From a checkpoint of a small mixture-of-experts model trained on Wikipedia: a softmax router.
Below are experts of layer 5 (counted from 0) of a mixture-of-experts language model. Rows are named router (the router's row for the expert), up (a neuron's input weights, with its number), down (a neuron's output weights, with its number) and show model dimensions 0-191. Each number is 128 + 24 x the weight over its row's rms, rounded and kept within 0 to 255. Numbers have three digits each.
After each expert's rows: "mostly gets" lists some tokens that are sent to it at least half of the time. This comes from a sample of Wikipedia text that the model never trained on.

# expert 31
router:123142112132135206143089142107164148110119134153069131126114111137133129143140136149143123163117125152120153086165118130134159139078093119126123141178143124096117149126123125102107105107130127088110175100118158132082113102150163091144125130114147152161119112140138154127150104121116090179094149098109120118134114134112112129167125093120110133132161123144117142157102131084147124135122136177121143115077090168158124118136109123100111162152139113105139112137085157101167127149179103098146081126136113135109133180077114117112094164111135123104091130103142132139115132159089158151
up0:114143121115112107135161133158114098117169127101120104118126145105129111113110111132119106168101141089095156103104115157176111120124174134153128143122123140116126093138110087148161127100122112133163127121116111078148150104104107113101134136149131124140126097149108151210125173139122200175128139105146132166129142132120147142135112150125084147090120165081148142131123103114085123149132105118161154091129160121106134121110178155138124170153127107158084157099129125107126062129142124100130119145098119090128147117120118131137123166128140103109145152131086170128150128158125101183
down0:145158139090115143109122139086114084112149102167169122089137151151166158169146110117144125098094119144116136123076119111152128161133133146121099115113079112115148161130147110110159121150105093165172146109149137129152173103116065150098137143109136144103150107156102131118111127153116105112110125113100119099124122120122130168150121115144143126135140113118135128177165198116170146131121089152151163173139106157151150112125152137118094139136137119136150141105114170148170137129167133156119158147119145140156139122126136139162166112106116140172095093117162135143180142159127104170
mostly gets: " Binomial", " Clade", " Genus", " Phylum", " Website", " Coordinates"

# expert 16
router:135158128121150107114124146134111181127120109105126145124137129128134131172114142162169117124179099123126089182105159149105088137131113139144167143165206147161171086123160158111153121188153117127145149152158127132126134153140121137132092119120117106143131140098087138107142137103121126141161139124131128109193149129091128125131146118121149133167141134099141115137149156135098121117130137103150085130137067172124109115161148144118101153122071111153147114094138125139138135155141145118106060121098115097130168143105094170136147126112140123126138134091140161119167153110103146159
up0:118107104098169116120158130138156152128140125146121160109114111132140114109157108131113137154131158160127126134109090136124112081155126096142149115095118164135098084116150140133123129115100157113133118157125132154131106135116088169168145124176120114159079142134128131181138166160149191150133143133146149123109141119140127125098130125124173096181125177126123106115163131119091160127100146157159164132108112169116147138154106157152109114149145148117120122105167095108157125139064171141085090152131136118137071118130144157126154115134080117098108154136096129100111140158124157081
down0:105156126163111132123172111132115159122136119129151122132118135141098133129108120136133175158111074130049098070120091105127122133119177131162154112147148136142103106081114128103096120128144077113125126119157098137131106108128147129109141148097101150145156110139143149161175112126148146143126114137123139172113103115130087102132137123133133157121142125114121138138114145127147136124096100090154083156100156115107153144153048127128119174164096148103137094153172178112121112109131126116089126105140144106129116091117134166120115116153180128123089138140130137078158087135138162130
mostly gets: " trans", " heart", "oph", " blood", " post", " arbit"

# expert 62
router:135079125146120090125134153150146133151145149156188114138165152130128149095164112147151121112130128139109121128147096118112147149127143106091124120126145162074147146129137121110107143084117124150101131127107151127125182108149119103131099141128134122118143119130190118126141125113123125131156117136133140138113125143122078088119156120139120119101095136134140120106118114136122155129124153158144093154187114104119087141162175143100111127156098113122114195157130118134104131127178115137102066139130114126078107136138083121119082092136100133140069136095093153169062075129138133113
up0:127162177113108117114127136122128156131149149146138143113141140160153132112139117087126126143180107116144130104127187174118148109112119142158122171108145138100191090141148133164206080130124146148100150150136130142129118125112093136069148166134134090146124116132137079154135144123108137113141135119161083144098112092143134121150136136089138104153101117167152137160153111130172121150111131130138154094124146146156098110129129173103132106098122148137151109078086086138154162129140107177114122118093132148137126107127156132104121117125116125101112101117062147133132149102142147153
down0:157136172140113113131123134117137142121116124150168103163106098171096154139089136123116131124132105147132148088133130108123060114123123115130160124129149134160104129178184139147112158119165146168120115141148122117139142113180094157141128080085167104098161123126142152131140113121129118157119102160111149132141188142115129095142123121137076072180121159113153127136111172130144162132102127099138092107103124129124108126128133131125158144129119069109136143126152073102142124141167120128091167144103155129144131088118116157137139113137164095170124151098107153124138157126093118089
mostly gets: " against", " called", " took", " became", " include", " including"

# expert 46
router:146093148147103127142134156180081117145139104141163110111115107132112101123129116085092124114106161157151164123174085133120154138123139113118132063158142099142145105146155140188105164119134128137124111134135139089129140106121115119175099133129153139131138128164112132117110145105155107135114167136135153127139105103154105128091134140136139125095130114142143172132153107129119130140076107151141152108094123121178133147162115120107136116112101078128118094181115151104116108137165161146110183148127107135110154135181089169113130120148131139132166120105163136126047148147126137164
up4:125129138121095137143112100138161114118106128129126108099126149140147148134125161128142107173105141112158120121119150118088124121153103136140130145127135131106119112166132103102143078148147067093115126133153091110167096098142089123145143131186185097098124104130116124103110145155102126147132162183153129140143093121092132111107090105167129159118102117117181149127151125058116136085128117108113081149176122134121130167137124144150136145130135122095165161124127092122097151147147137120155141159118171137138160136124127149153129177148053166149119121130118154127135098125086139106
down4:136126105128107141129145158122120146111141111125117147110106142146147139131135155160163134155129128156149101121135124118113112130130119084142167159133121165148127117189166137082131117117112134114156120135093111127112112177086142165152132127159084181114147149130098115170085171160133104114175153111114112059121075112144146106093118138077088093117149154102114077140167159077126146128126133158151095092102137110112147167107118141117114120123123138113154142121106100098117162094120109157098118148141124139094117138131106103135152096124118119150167120104116162169094149146147130115
mostly gets: " JPN", " ROU", " BRA", " GBR", " ENG", " Sean"

# expert 32
router:155140143139071111150096162126177091171115151167142110139110132132165140160142144146163143106104118116122155113132110138127109112132096101129130118139140158115131142138125109098109105116198123147141155142112112115117154148118148121120124147131132123096128132104161154098135101116131138139153171128110082130118072130099096114161138112102112103127146216143134081125094169147111131081142165145108069125140103119096123113125158117088131128121154118101103167188149119145102111148131085178105147121115135110151122164141092103120129119135124114151098121141125119166149126082133140123
up0:159131117116141150147136142150142087101114123125140129111160154100091149102125131109119164085122120173121140110100124156138077117098138106098095121107092150134109172110128097108090116114118115107133129133132100106104101115139164140178109119143096136141086148155104165146085093121143127087113100160151146111175163091118156150115160092140099119104116139124148129130130152128153147102164129125190151163109167134091191136141094122160122082159150159125108158138168107130161136133108116159135133130123146134105155099095159132071120143113129107106120097151158142110158119114132121130
down0:148091163160123141128101124108099100123142163119114107127122109127087127135127159168124103144127142117107193123139107161103140130103131078188102143153155129141123140137132111170155120145134124161114181109113085122136135156109122118165121127136159109118145149099142119077134115129134150106139103147137131093109192170132109113140124094113131129117152138136108179125133082170078107088107142116106144108114114082133128147110112148159176128130153135119133156169163096137092140116155127145134138084135107113132173121122096176170151151097105140149074100128128126148104134110136138097
mostly gets: " north", " went", " south", " based", " east", " worked"

# expert 27
router:130148118142141148132151101123119164116116154110122131143138110124114117113119127098083172116090073121138063108122134156111130128118161121138126152094163072141144160143146135156103174119120100106133107147107119167141140139132146125147135102122095124099143174111088126128132095148113147111122131101097150121171143178112112156110135138147154135114089123111126152119135105103142137101116126093185078144116151120164124112119163140085150142114180119093116101115184155119187134141090103098081108107155141095145125155080099118108123131121156121140156110101144160121151140107147158109
up2:116117121116092148114139127149155153143108097123133129141110133120142118133166116169130120150156122101112122147136143133192120168115147064057127091111158176132177133103136101106128133161085160092113141163121114144158098117113169155144125121138137095157095129192118146131141116115160186118167141142118146139127139127135144114169117124128141105127118090108143119118146166153148151085099115148124132114142152144140149146116120155128103157149120140123088121143117099092109094103107072073142105158106166122116133144141190119136119149096143144143134157141141142169139091131123126146
down2:174157117140082136134104156072125122101140128166107169121103176156135117132097112093135081103088122147126083155118164117165161169138117122142142125169130114118118117117151139110112162081138100092114160121132151141141106144139156123148133133139108139127166109149153129103170078128146100093134112131144108159149117115138090128127151149117144107122078106119102172136100148087143147129122111122128117141129113159122104102135166095089118144116075140130135097111128147131133180134132143166153103106114119166152123141133147106118158123086150103145091120082200121147148101129126123148
mostly gets: "aj", "š", "achy", " Abd", "ł", "ž"

# expert 25
router:114131137127118111166141096108087133114124146113173067100111113096152128151113149145087155107113117146132152087138127116126140139101075129158133115152099124162127153079176106160122078141097131154160102145115130105166152099113147175080159107120148157133077137135129114093130100129144126133097141120142121154122156100156112163092145087124126130126131153130153150090105135126161116144086116148103138147102073139147116115142122118094114085136134119141155130099114150153091156141127102136095175113142116143110114116135126087161120109113118121121146193118140120118071111121165116139
up5:161172163081141128063131110122146156146106140144131117135121118161095055126111079149131117107148105086099128160169151092098083172168141118104121141126123097110089116144088122141157131160142124152121122137099124129151155132194132159171107114119103144138118127151118130160121134121110159160149136111128096150107120141128098162139110116112104123174143130113066125126112137154098115114146136116144146106154120110079135145173186141106135135120158108129080116147101121121122162103124152153116129135161151159100151139125170142134138121120095119157150132156132132167127136138141110130
down5:175184142084127144133124132142162117118108116129126116098131119115125138165094100119152108101160116163103184132121138122121083166087111117123092142153141089137112136157148121112133114125119087213155103133129116116105122124112162144150125134102136108125136151109108147118134130091207146099118162110123118143120175167140129103124177122145118144146163126152132158125166125113121147148099099148146109114095106124143138121127156118115135146121144128123149080123158109114145133159168169123113115110135123151146129168112124148107162160094141109155157143115112099139042097131123128150
mostly gets: " —;", "|---|---|---|---|---|", "|---|---|---|", "|---|---|---|---|", " Animalia", "|---|---|---|---|---|---|"

# expert 61
router:117164133122175153122169092173098113145112086100097120165125124087098128134080106122111152129135114142174100090129139150111097092162158155077144135127123096158109138132152132138137143126137128109148176144111137141101162140104117113151129080133101094151130142090139120173185141135142175125147136088094152139126122109090118132121130143115092142125129103125142107124131148105114132124146135115139101126113113119179140096110129107146125136129102101156101106169135143161104135118107123119105122158135118089103133148114116100125146134124106129112139151087127154155224097141163175153
up2:093134122147160135140100128156127144150118151146174124127143144143146123126132145136085114142156142144115115140099136162131120117165133120170131130119146125160165110152095135144152097124090140138146102136111093113120142136148117146131119121118114117154129138147141087157121133168134145181069190111183122069114102087140106119148170145126088181126141095122125087083106109135102104099094096088117050124124109085119134108131131164105132139106123156105100141186120107151150118175104127131131133099123105115135143155101139143104166165128127099116163142123102109142151122111101125141
down2:135118136130117161137127107087117150093092148092124114130143119143081115118113133112146127106159134113116099144154160136097141125137131094168118122127081135153099115101135133103118104143157135126134120132121137116109120098172079153063115151117138078131119124090115131078114136122129137116131121145138151111137120160132121103135158134119110137170154096129124117111137154130167112122163088119176079115132118084223114129145078146135097163180110115119113109176155174136119157142143129083147097153131140128145097115094149125122141134135125137116157136124123114134099138182175116082
mostly gets: " \\", " Mal", " $\\", " Sar", " Hy", " Qu"

# expert 1
router:141119100116053130145119135139148111117127137142107117152158129156111106091108131142129165162089139117134104108123124127113148155137108131087139190164150113162090118133133098117115103075139123133125180132158114163147155129126154113148088151135124086139121158146099142072131107105088141099114120118117107102122165106107147138156163136119137158125123172112129165153118126175163130056141130132152144119082133135145175133136147116125149140120166154148144121146150147150156106116134096141135088086125116141105089128124139152106143135062154133135084128081147119106150147097127130133
up0:120159079121136112104126112139158138136105136160151136141127144085152114097110120148121120125080123107134123103093180119085145125127216154139138164147123112083133108161122114163082114109118103137146137143199099179114132145120135109104165123160142104145134124126142071136080105149123110105089142150156084141079148122119128113079154124148133106139143121113129116125135121143139130135090098097103145143137156159130111136147123089106157149101149121116162142143122085148084107138124160139134159111092106123169126123137100128122118102112123127132146093144105110121126174111156124085
down0:163201132172118143115156131088088106126109124135122103152136140123092151143099129120121170138127114137123154114115124147138151136138124139140124125117200108132125127147143109140156124135140108131109134113134161116164159120121175124135090124130113105129164127134082165131129173140176184106082135133128151107151138121102137113129129112130109108143137097165109136145104119094138127121069119148167112168112131189145093161140136096147105124142178155132108137116123112076145103109127147125134105083182127130130161161171096124153091155110190116128117104140152115124118131135144147168
mostly gets: " Col", " 21", " 27", " 31", " 22", " 19"

# expert 44
router:144129125152108092137153153165166125133117154102176140163071148183135125116160139124152137144122151089110110153152148155142104103135139117158130169127155156151129153095121107084132160122156137128084144150162109130106142129137148152080058154109100142130137115155165100113130106128121126111149130115135138126139095119086127099149152136157109123143119156157112136135086149128097134095136113121121078163146108116084090145138148109109128130106118136119127178096151104124143127127106110155137099097102089145119143151117067146120122107142160099160095112144074122122119114091118177106
up2:127121151144138113075088158119109158124132126149107131101089148125121144164136111117113099148128131152127125148165147113104131119159101167123089117130147093152135107084107148157119178139111153128146124155137130155134160116098084144104128111147128083146108114128145091101130160118127093150148107138114127169154121111140137110103112132202142151092128115151149157123138094118116118174108148066149060146175096112137138136097096112124095097136148133120115136140135098107126118089124109176137133111152112124116153139085152104127161140122124142104118108105113051148091152150102148144
down2:160106106166113142099123152115143121150155181154118077157126124094083135122157134118128126162147127141101148131161148111159139130158132127115174138138108168127118153119085080072112148150139127164130129126147123149113122157097133182141090138075119155159125105114104101142118096142114103110096153134094142108177111114131105102147129124118142142133158139150112126138137100132153065134118135150103117154113152078104121108146122129096156092124072131133138129170111125177146154103120132149144159095095142079101105131106114130107115125117181163134076137149134140131110093121142109115
mostly gets: " students", " groups", " soldiers", " lines", " people", " members"

# expert 39
router:140122107125088156168128147129131133148145142145131129123173129156124125103121151132142155174104152155157057089123086147119163114111092137125141091169107124142130096134128116131122130109147141136145105109111092143120164105137120096111112144126131157122128116113176097144195091077127146174061168127134116134106116116114127136150162105140118113116127136174114119125099137120134121128132121096098119069126073126141072160123107120165145159109090132102117152136107107152086108148165117185122126093121088159155126146145123154118110114129123133116109134147154111139072122111142126131
up2:091141154160164147164168161105116129144140093096147152105138079126137122133116137107123166135084126139140137117094119145078133114117110115101117132119122120107122149086124131108072161122118082128157102127124082118075120133123079133163125117160155164155102136166150124139113134115189110123120118113159109151172165143079120121135164167108158121117135147101137144101064111133143095141110107132134107118133160093132113145127117159123136123119123155155133110122108113141130142121108122097126061152162129093138126125158152088119171138143139111137128139115136135143125201114100083123
down2:112129124180171114129105123161109103162106158135131152154126104110127138143126117144097130113149132168140113114116101136150146152118103069124177067128132104159138123136109109111116173087120136157134104116137104128109162151169135117159099179128137157109158114100129160152108119127130151122159156135122138109159148122175124137112172134188096147137150117131124184140113082131145118094125093148166079118140150099155122094085136095141114151120097158151143110107106136167133128079136103116087113161144126070122166124114142164090111151115122158119117114149143121134143118117112122139
mostly gets: " in", " throughout", " across", "Representing", "In", " Cerambycidae"

# expert 28
router:136148140144126153106110092094139179140122082113123134145152090125119080121100093127124135108157119113115129166125162097112088112150128147135180143111156115173147147156145107167130141181151126113094100135142190122121138130165112132126132115120151081156108185099135156141146160134096128141110106130118184089124143120113142148145138148105111149125104096112087170149130145112129116103096113121134111140108151139140170141157161090125179143153103066089140091135127132099145108136092146119111062146146124100126129114128125114121163132098147131109140173111142151131136121139132119155
up2:156121138119158145073093151115150114136126119174106156099154126131133113176124122090138082138145122130111149163088142145110145170144120114123110121127128137139116155138118159111123180134118111167121147047115152143131103127142148134125124154144121107130138088138097133111130172096120138083155114123128102121126068158115124131118110161094104127130146120172110132153119134157129131131130119129112173137082152124109121090114148151106086165143131177114170131168105068118146128077134122155123123107128090137103095141112192130103173110119103104159099136152139107112120158113144122097
down2:139122127160115111132122118141126122148108124178115135118154116127178138128128144136184115117123159087137168122114113097142114127120138135118094158109125117167112098088098122160190130128097147059130088133147076150114106173120107116133174122109180113175146138125089085155144128124120089156101108140121101127147113111126191131140136165152118112142153105136125139156145137132144158101074115111132114143135145157137115122136131187112085129103134150068128142159144121091115114136113127108145141141119130147137102103131133114137120121076087101151126099108110102108121128181166126137
mostly gets: " Sp", " Sc", " Sch", " Sk", " Pe", "St"

# expert 40
router:135136127148107170149134155166096108151140147138081126140101161153144108163139103145136192126104181116105145136121139136144124172131130122130149148106100086146107131132143105100129129096104135139160079157131136129138146119152122154161096138130092096157108150137094145122139087088149116134106137127146133151112180123106141108080112133161115098128138165175107143159081143116155136159092112166172111082102145104140109110109160081107120098138157158152119118130131109120180118123122130131109133083154108156133102136152100141108141166139144151146149148128103105131086168105099120147
up2:127121128090111185162140103112135085129102127116146097124133147158109147118196130142134128126111136146112158118167113166094162135140101150128126136106109123097112117155165127114116134169091079117131127045130129165132098128130114099106150098135109136128152113162134126129130089148153100143102139163130141119100128171121145140129122107166144118146137104113119155121128128125108109110077165104112127084115102172098120131105136092121137140134095144136104171116101130130121184162143106085113112075162090143123127149150135135128151125114176126124116152116096189155089133097150117141
down2:145113157129117122106134131130137107101108121095155138129142148126136135087170135193131087147125112151139174148120141104096137124123124137105135109120126132112169065143077091133133130145098133120116148095151120116125142118120167140130095145116102114166122170144128163164140104115103104144144096164180130125077128121131138149143118134102120155143149161118136098125142117119113119155141137082109123103117132119076145139106181142124123131117155138131144122119130113099092121090147144125151105168169117104116129108111177113138171128151105130118141118167142064080162142041137123174
mostly gets: " Arthropoda", "uning", "idae", "222", " ago", " Hungary"

# expert 58
router:150140124161116107145153114164119119154140145107153126174066156201124105149166135145118154115108181111141068119088179141144120154138139151120137154116135123153120148131124107111126137145145123139110119131163090153138136115136131155156070136099107107143116155156101118140101155099135137118123114153113155111155130151069151119117152150135135130123097125178118143136085173143147157112129107123164090142152171104154130174085152096113116136110134140130120152085139124140156123135112128141106113066119133121113124104136085169103155140148173121128120086158099124100131145135154130130
up2:128147078127078125087123138154148131133108162115159101128131152125159148127182139090124129118143117100161124114131161068127115118084081140154128140113114117149125117159123146159111104139137142115134111110138115121144175101141145184127098126104164137114157127162137167148102188111137119146110108167130132126149130125110110139162103133146106153136136127137154147128163130146129138124136139157113144167196103105139109119131118105119108150153141132117120173105159149065101114177134138173143158125119122125121090141053077142124169106139133110114092101158131126110148133164159129123
down2:143110139110106050130140110098156131163169142098161160111123120116135125092097144120126126158126169093160135089132098129126103111134079108128148123145142093125152132080083100154145111174146129106170168119133144126093136099155106134141123107111120119143143103181126168107189112136115147165127137160107112159139128124099146115093116132106134116131104157128087148139115157151113175114125130112137135113163120114142148131174116121132149085121125115157142188125118107150143104113144156183166114161091126171143125157127092149121131115102147115135113143149141135117157165132158169123
mostly gets: " Pope", " Levy", "ensen", " Jones", " Khan", " Somalia"

# expert 9
router:151161085117125109160131132175109107148108139129086138132040152155124102137094126143118113120141144121120132085108120139160143123129121142132096156119176103164083139134129112120119125139143148122113184116127110116111166162146160129067110144108057122116124134132103133103141120118157131095161123135102147126131110128144124137153098121181148128086120148114152206113097157123122115110141117148113133129098157130114147137085112118114104110111087151145140154112148152134156129120149132125121123113117119118143137114123110168132181150107155129128106047135147110116162144134150146177
up0:102115111160113164151149125145109130154136158124135106120132123154127121164112138154124120085103153149138120118137099133143163150132133147104132132097127125135110136124104128147142101075137130093111140155104129094097165138117110156128128131122115169159083136087152112140130135137108173114132146147185174107119159099159124096119104100151117143105131127110153124093098138141158105091182099138110150187111090120092122120129105156126160086166163133117132137141134113152119083119128137157136127122142085171099157106136115147150107150107110110144108172142099176078177096160176156154
down0:133117141135141154156140171155109114112133123113151173127154178096097099178130126141137117094149146149135102106146103140140111136131123095131146135148108141126142170114126133166110141080100147106102174127157139120130139145144129100186122096093145109137159176144102151169153120121109128154108143139181153138136128116151157120182164150118144135145120154095130146167129119111108155110099114178111115097099106138128130133176130120129120143106139129123141094119095181140133124108142133125125144111159153106059093158106162130113108165171140106114125162125126102151106137151179182135
mostly gets: " UEFA", " fourth", " Second", " Infantry", " pm", " fifth"

# expert 52
router:138148148112108153131141149132118123141123158152114104146160144137157173168107154136162131159164125125139124128143156138138161148139115124114128144134117149165131149128147139119139162116159124132098193135138144117120143112173113109135092140096117142120125103108093126137167108065115096143107130129132128155092111140065106124199123120091163113074138105127156126133119148106141132130182158136120103109143127093165123117151153166128113141095101158107172143165131133137108132121099122119134068153149103138095117141125137148174136121102123125150093091106164112172118075102166171126
up1:130152129114130140138127115142151150127155154151114138152158139084147112163129073103083161117158142120146129134127138121096126145108144109113181092151120130148080180139131108105096145109091134103153123093078166148064121112121140175123172084140147094132148145176122170161125118154147127133129118151171082076128149094124147162110099146147144136121109111138132146160188150087076104130129161134150120110126159111122158107128155106120147130099114141163137132113099129108156130127106129122120149141091130117126110109094155099147105123139127140143137117121086134147107104130102085141
down1:157140138115094164163119075124124153153103156083103149131170125124136156119144126099160126131125164114136084127151096148118122151098081141149117130130166160136138157189119168090159116129143115147179144093119170107119106122138147158108148091149162119107173154138095094098114075133140114124138114106097163174109161148126128124148105146134123090152107142125142125115148131099142143080141120131140143093107159137144135149123141153138140137119113127134114135161153114127128136160146119132137129140132147138183122126169123137123145068123150138153090203125142123166081121129164147138
mostly gets: " under", " due", " c", " low", " re", " high"

# expert 59
router:151103119151111150128152121143105096145127120145114114118132144141138116136137116154111173131124120110154088098111095127150096135094101119153129084149070099112101136131099117121148168127158154147059116131139111141121154146161144122156175142102112117132137123106132131120126125070120117080093137107159145105118109085125151101116180147129138124120146137129151097113114112134135140107136113106132144065143145087190116108124134125157133169140095143149089121123142126163111120141153107134111084101130115122107112145124117176134091133109105146093167157110172078128064171125172141120
up2:129101153068093114107108162154104152149148134098107156138101108127167167157103104130111138127111120145148128127137115131163170083104136136126092127133130102122129105143102175110164133149131117125144113153080139139084135133138100130099130136127085112081151139103172141129150138178127129139119123139137096173138089115098145148139100080143137108149142157108106148120142090142135129191126114118094110107144119078130106103147113154124131129136150154106167154160153103130125116125112115164111114218150096124131140157155165093105143093163106129098135150155098127135122126152132147136
down2:132125109157156134171150147140093114159079144142121170068137138121123136102094148080145085153094123166140154136131106134123129132144152132121115110109136132103108126119128096162130103087148123177120153120141140098107094117119094142145124167133101120121108120149129148122138124148163127112143115125122132093110152105136139160103130131106133158102081121128145126160117121132128128122148107128135102126133149127117086074174122136140090059129121111149122051130154146114110106136158091056125159109140103100162116172132138173094116106090121121087144143132117116136138089174102103147
mostly gets: " von", "After", " CZE", " van", " After", " ibn"

# expert 22
router:118139135131171140096057087062119133135105072118148147141142124131158092111117121125141116121163114118129125154079112144113117100114126149107144155130177137167159115149135143151155154129140127129112173097166156108071169129150085097147153141126149069110089127089101151133151142119126147106146104145096135087162187098085128117137127160089149151159117119117110166134117136133132107118114152098113130142106135123165119122181136156109136164129138120128128114110116134118167167116100108118141090159164119121099117094122126092128145132104116099134135126099129152115131124144156131112
up0:101123146121092119141115102117159091122119138167172124116113148131152142116149135153142128134132136125092138120125091132116131124128135135101113099119170153112111112163129133159147110140094136140127119129103141154074127131114127096142133157117092150118158135135173127104107125178084123134116179144141115114138178139068135112122115117121084086135124107107126144099147071084131108166123088065166137168120119177153121126133125137116115151175112125112123157130147163140115116076157138086157159090139103168116137094087165136134132139106169112125102115121158093172143159119149155136
down0:065107113167107141088118075123154116113139117115153156136151091181135078106097145143160134129128126127119138147100124147124086162055092140127107183149131162151123168137129129178131152104127134118099099128122123131150105104158122113135093108150115137119096121168172166095142137157100153140142084146093105127104103113102117113098133117146098142153136132110133129149120123166115111104130133104122114084138108106166109118076178113117120113099116131123121091148146138109105159175132156132162161117127109124156131114161170143110116137159111124122140108167096116137122142135153134099
mostly gets: " Reg", " dis", " Un", " De", " rep", " rec"

# expert 54
router:135137172128151128135084165122141100131142116163136136165112127183096075172108108147124120135140113133107107140124140137128118163105111085160145174105136097122133143119114105119140135133165108121118141154128117118111124144150114156148064137103137109129133152155110090124168102105093114148122134120084102144100154137156100142108133091145127098119118148177148150142066148149121147060126108169132104107111163126123122152103153158116091125069143136156145118115122160181140140086165154130101100105119123159165146146120111131117162173109149125153089128093129106140119137138114155128
up0:162172136115134102142173147073130121080130095095144145135135089137114117103091110116136111138138135123127114133134126092134127139141097135114124104125150149047128121137125101189097125143134110086159110157134124134108166130111104164155131199135136134149137116102126112135118136154147131102081136139116132135123140132098151098169109149141121106135119163134148149157146097151116103117122130164142108102114149130127118101135110109184095145197132142104101136164190144109152139112175143121066151116123127147140119159080128118090090135122127118117115126115148129082138137116122087112
down0:140089131153103041098156113145076109123131104138097095114135152166121145142136111120125138113104100128094119126133149122134120127126155154103150107148100155113080126122106149118130079080098073206142123192116110141128122137086185120130133167150150105152115141105134116148151121120126153149139147108159115095129137119095125171124142153167115124120138093137129174108146082110110141133123133123125117126110136141168088128112124140121155124130141107119130114115133122108139105124126106179102115133135083118105090116144154141105137152078140156127092125164097087131142097114128156114
mostly gets: "loan", "Biography", " listing", " Love", ")\"", " Again"

# expert 18
router:121148117118097094150131147146127142133136127108138137187080152195143140140154157122163131153120124135094135163128119140136141126118164103152101163149161126138147147112162095094135157100137111145099125136148095095117114129090118142083058099118114145096139149128118119104135120134140107158152106126136131103146110134116133132156155171126104142158092150134120127172070165137108095099112077171183090161091158143104103140119127127135133169126119127134142183078138101124156150131100127157140110098115117143175160137122112157132146102115139150154128098140130130145127156108099155126
up2:118124117136102146099161100128126115179167133121190092124141125138161111143118086109128125152100169100120130097127137135093153131112155127096130129151138131138121088162083125132128108129118143109104129156136129123114113107134138149121133057104127149139095103171151177130135115134116094161105134131192128143113129173142117127125156114137179129127095127145107125114126116108141149133100135111101109152098110112127137131116126123116096087170128106108151084130142076092106131148132159208108176151141090113084144102075108129090131104114114156125122127131115111123113082100165131110
down2:133143124174094113164145134104141090112075148164115106104139136081114101149134170163151136164130165138088144178141062113119127104135110131163129133092141136100108093102161123113125146128140096096149153132155112134123144123117180173125104098129119129144137111131114111136103130154120133138119160140153122137121115098113101139153126143177134113100158160101087098146134124091176116107146168135091109142098071114105137112143114143150135128123118095107136076109142144130119114110177108135105125127107160128186174140127134122168124128134120131127140060115148102130144106101130115096
mostly gets: " collection", " professor", " Museum", " director", " footballer", " Register"

# expert 41
router:138143106185124127130123101134116139142122173123106122136096102168133126136130143166111148113144138128113089147094128168144115132127120157121137185142128093187148153105144085096107157122129152116116133141139093131123129133148103144160110138136067134130082143114074114162109127093134146104154156108058145126141163123123142120143151163129141147125149167105144122151114166142134139127142097139148085126117156097153139172073125147105126125102144162184128113093088138148170128100093163118118099103098165124136124115119152152124176170124168134118118116117119131124142157154144115164
up0:104136152092065132094154100106129147133086109128123167097142146114122103111076127134150124146132078145130104118130156130096123133139121150111078126139158155116126150133113161141104072133113118110180143158159090139125117144136117164131106143137138134162131138155129142158124149148150108123154077125103101146092115138118162132144096123141122157176190123124079144112128125145140106143099105117103136126105119108091128140128104144114118110109125122115192138083107115109137149121148127137092139150112106129119139117092135155164056131126098159076129113096152124174117156145174117156
down0:159118153103112121135149112135104140154132107125119126114154155095149120114144110139147112102098084154142148121139091129116155151136148170099112128112153159108127147165088126127127075134142103092129098143151137127164083092118132115129115127165124123122118109135137136171133113138128112109160098117126104131149111107134157139146181143091077149190156107122102072145169140154167090134097148165138151132120115157115151163149102157105140106109101112154174136134157157105157109149111120114090109137149120089053126159166090119115103149119110122110152132111152115113157121086147090124
mostly gets: "je", " Mountains", " Islands", " Worcester", " River", " Creek"

# expert 55
router:120093130147147193160144204121142140144083094164113159127181155122165121155130150142112123158114160103102113104118114144106133179128113110127114154160166110175119129135122124119132097088156137157134154142109123127121132095116131131065148100107125108135141144152122141113105089128075109139096133101110128153091133122097120137124125101131116105127146095167161147108147113116129152117109120136106090158084081097134142131136119130107097128107101122136113131149077172110127119119126119159157094096132106167115122108134117156146155103113117084119143070128166133144152137151158143104
up0:162156096100120117140138111124123121117124151150128066090150116137134159160135174152124131155075119106157141099125117087097181111114138102153140115142089125106183047124152123151099125107122093120141112134102148109126134129137133124118111124125135088149106147118118127113139118148180138145175105152142171134118126134131124104165137120111126136105173151149137141123115122103095114113115160126106096109144136134118112146118113088113179130162119151129151145114133129141175119154126194155103136104122117117129204109129093080138110113135107100112094157132098129118115088181132134138
down0:105133140136116150139148094148136114170109146074127151136142149162127070194117154117114153087158171148136130115129123121169138187139089154122127123111170146124123145126113071110161107126126112133146112095136122119094130143115148113091144120130101121159138124133146144122146105121122112112188149182131138129130130135112082080117133159146137109155202149113099122102128158107108137080117146137080115100123141105158114150093135111119175106142126144118104108105110106137141112124167130156158115134134146157167151123102120105185100163124165114132132126117160166113109116145121111138
mostly gets: " Apps", "Gls", " %", " JPL", " Pts", " Pld"

# expert 21
router:133098089142152167145143119178179166154126147119093115154083142163152092150141121104128113150110152126163140094112089141157162130110112142105064150136148124167097150124138120099094155146147127108168178144117134135108153155155074137116076114116111161087123102122100109131169147142139116097159149160102130119146110094133142178136089116149139110120120119112143130104100169112146098124132121155122145147098127132123115150120083171124125117109108158122096140124148161161112113129116110126105111101139125127151103094158109176149151137111143112166131059129151133110146134126128137129
up4:156138138178137143132112129128113119128096145126160148166126111162127096167108101156145130141125166167147090098136135109098136134173167150094100118135171131125075164097153136130109146102141135095125118122080126120147140143139091125128101119125137078096123128118080135174157112170154093105135112147178104117122114075123155117095129127128140137151127117100120128115165111151144131095127099102138125101127134155139123161121130125115130117111164081109108166115132141113108104150140155112193084140145120118135120098124158118152142150097149095139141136149120113067119144075086163089
down4:154090144106147108138143181140119128160143109114167116134122123143194106120110134140186134083147117137132127136106126134135120162102109124090100109165152119119114148179072144123144114099140161129135154142094113109102148120113143180116160126119142149104140112154128070160134123133092147129124117137122129128140130109127101127161151165120112141185093136123143077104115161153127160113111094126085122111149123113171107122139195161057124090079102137135143108143103131133142109180131143114126127082138124130087107103091135132109117104123138113139131160111142140149111139121098126139
mostly gets: " football", " Football", " basketball", " baseball", " Baseball", " league"